{
  "experts_per_token": 2,
  "hidden_act": "squared_leaky_relu",
  "routed_scale": 1.0,
  "norm_eps": 1e-06,
  "tie_word_embeddings": false,
  "optimizer": "soap_variant",
  "learning_rate": 0.0014
}
Below are experts of layer 5 (counted from 0) of a mixture-of-experts language model. Rows are named router (the router's row for the expert), up (a neuron's input weights, with its number) and show model dimensions 160-239. Each number is 128 + 32 x the weight over its row's rms, rounded and kept within 0 to 255. Numbers have three digits each.
After each expert's rows: "comes after" lists some tokens at least twice as common just before its tokens as in all text. This comes from a sample of Wikipedia text that the model never trained on. Tokens count by the router's weight.

# expert 12
router:114147132119148138104131109151070148127222171131093107143083142160145134038155104111109123114141135124173142175154104130132143152086132143152165146116101161163137128107134152059141190111110146183166098118168100159136157096170115130177092126
up4:122160173119131101125154104130137114139111133080117047159132135115109163088161134105096138148143151127153143129154130145151117164125123093132155090176136125110159139141195049116187186108094078134143156163110104206162081074104129099145085116
comes after: "(", "–", "in ", ", ", "1", "In "

# expert 29
router:112118102118130098102092146123137130120061162125157114081070084110113106195070143172132138171122109144102150156110125092150196123140099182131045074136127070135137126111137090096069114149107145151130146133138137183118090133063117150078178106
up7:129131167078150143150140078125096142183125081152132128140078167094189095101129158162148103081141101152168139096125108140125105183106110123085136097151077117057155165090084094143137109164124096106127139133087108129096134166154094130188155160
comes after: "the ", ".", "a ", "of ", ",", "with "

# expert 5
router:123137167069135116136119116121125154079135133160110097175117111170146125131181114174072100172110105142171097122125122109075134170155076148153162102073136138150115153151120191162159052087158149182097155116123081122177123109152168142170141128
up5:182149114133108127065137142101149150176133108059116112182074081110134106121166139150171075156166141106141128106186120185100156072119101115184111146096097086181147092135134142142103111096120154149154149109108112157109107131112135151144121116
comes after: "\n", "\n\n", " ", ". ", ") ", "- "

# expert 30
router:132174133184152088107125173077132124159136144119103146144042058135154069146148110174120140146148175130116118142087197181123141151087134136119123105165110126138100077122125090139170134134146116117155136150097060151126133088156145105156115131
up6:127053107174104119104119152149111118194067159122100086132167130106108158066135118091123125186149172147134110131124146111089119162142132165095148088136107114159095129167115160157176172083098090126131074100114142091163085113102123165154123156
comes after: "of ", "in ", ". ", "on ", "to ", "for "

# expert 17
router:140129200207162083123144107151112141067129122130193122124127157179110175179115095135070105104141118126106160160133107080100075152093090124114158114158133113100114157185097157133178142125058165087130147124155093125138097179132128160134159183
up7:134171100114117120117069154131110135122162119084115094107153160118127112146116145106147175144093121118156093159161109159178072165121097157096143105121101134070194153147095160123095131126187140108096075079175129187115132215149090169106128102
comes after: "| ", "; ", "201", "200", "(", "202"

# expert 7
router:126096124172156173140112172105129153158126140139133117104149135108108188185097059127106169161071199113140045113109171075158122129163093139169130141166134130125175190123098106121101129108187149166072085149152141137095222112139108138167074154
up7:131113170114098151106106083079135127112181163155121143051075206167105160091111152127104115173125125082058088069116088160153074176140146129152126141194111068145100114108111157159135116153159119138125106133185069095156122138100091145174125062
comes after: "| ", "(", ", ", "- ", "; ", "– "

# expert 19
router:104159129059137124089148132152198150114166056109128150138161150103176109085101107140130140160150129129176116127084118092114142115104127180173153111127083092154103206116145112162152173139108130128133090118176086150134137142138144072154124134
up5:088163163155055076063123165115118186155095104137082113104108091125155127162106185129134168092071156084054123170113085157096169113107098125121089081168122209116065114154089083142114155131098070146123157093150159154135142114189189156129204136
comes after: "is ", "as ", "was ", "'", "in ", "of "

# expert 14
router:109155109113081099122140155125101068185125120143071126086128079120097071179135098163166129064123111131099063116138109079078197100184152145114120067134140136098106134105094192147121066113103153122156100151160096161152134117137170141129138167
up5:109159106102146133139132101107133163201085151149173107110088136196139123155100135127166072154136110132094130150072122103156133090120092155140094140093104103128185172182137203086160149129116064126164110159080141165127179123133197101116135141
comes after: "| ", "- ", "201", "the ", "200", "-"

# expert 13
router:110111160090126135172154084158082117157136134151092122093121157120172061120146135160156136134181127154147095143150136134112093155139062097089146157066106129143101212137123168097099155137149121130112114116133148090100170123140136193121090116
up7:169122128082141109116091131164102122183089148131121142191155129114150125141090130091138121165127125140145129149167157169122084114089094131151137128134105174178140140173163137095173172156121162150161055123180101065096153120102128106134125118
comes after: "| ", "|", ")", " ", ".", ";"

# expert 27
router:119139126098122145149118137121128120185038055180141161102139119143153094095143138132161127118132134158066087132095083093148116124144158168150089134125088161082129127084122163169106133143087126149186115119112159168177124124120105109189080134
up6:159177156142072109188160189135054105081105162100066087182098080133114186103135130105168137117089167104087122124121092128145139131111130149143138163093096123165138117098146132160101158104163141130176117169117143144088142105104120153184133105
comes after: "'", "he ", "the ", "his ", "to ", "He "

# expert 6
router:143126090126116140107157119092155106138123141103175116125105165104096108107083138180155119066115160150122162113105152111105112167091060109133112079130080107126124128141132127061164137120113175108103112102129119140122109089099163172147079163
up2:144118166109161143142121150111159168139132107153130100070133063182096162175107140066132138093102105111132164050135132113081120130148043085175107178099134132115095154139147073119029141145093150145115112144146094110110111137046115205156153084
comes after: "- ", ": ", ". ", "a ", "-", "us "

# expert 25
router:116074111119125103118126181109147139108163169089095174169086073111083146164123129161106144160171085091158161105143201122115128112146163109079133142145160147148095015162080162119118221128115120130142136093156122105110128129170032133139098129
up7:135122149104159118138167091160107126124079110097136185074091134154166130144107157118118090137119132106237164093112128143106091137161112085133143200101077140143115129088084112137128159121111103168126136177094143145107114150157151174121118104
comes after: "|", ")", "1", "2", "s", "0"

# expert 28
router:255111055153129104172160137127085073103095111091164125112156166100099112109186122100111153091157116089158079147078139115139150142145122116138135172115130132148212146128136140197121123118150077134132190091112078098119087119190128127125163088
up5:119125116074113133104189146115101142158132128140194102191142101100106086102137047113137100131142180119164121155080145102150116108157112109180100121121132156148150128169128107124157122166157134095130139100136099112136107162187135119143123062
comes after: "the ", "and ", "of ", "a ", "The ", "s "

# expert 23
router:132131142194187113113142131088164142141108121110094108140116180133132119145159172130114144123109128186137062155088085141116145125110207126087117122176119141141132105089104098117109139114102133163132150158170055100166167142128109124071082064
up6:119111110139150103172152110123191151140160112144189100110160145141141136131142155152121111117132141158095167101124108146123170149160106155146137134047108067120177117117075090092163117174164126138187180168125180218112098134114087120160156093
comes after: "0 ", " ", ") ", "1 ", "2 ", "3 "

# expert 9
router:101151120137133089141159101103133166112126082122119142147143100101154126054152128119118137168103125119095114143167119190115120152178093139105090118139150151146101103071155169163129112128159165145172135128148138128099078119131128151150149105
up2:125133175187134156171168122119150119143107102126149151177203109150156166123119164121121102115126144146181096139060119198127129140091135185137132088125087078095105145093136150147123150147163120144138151129104119085144169125156117095149062122
comes after: "the ", "was ", "a ", "The ", "is ", "his "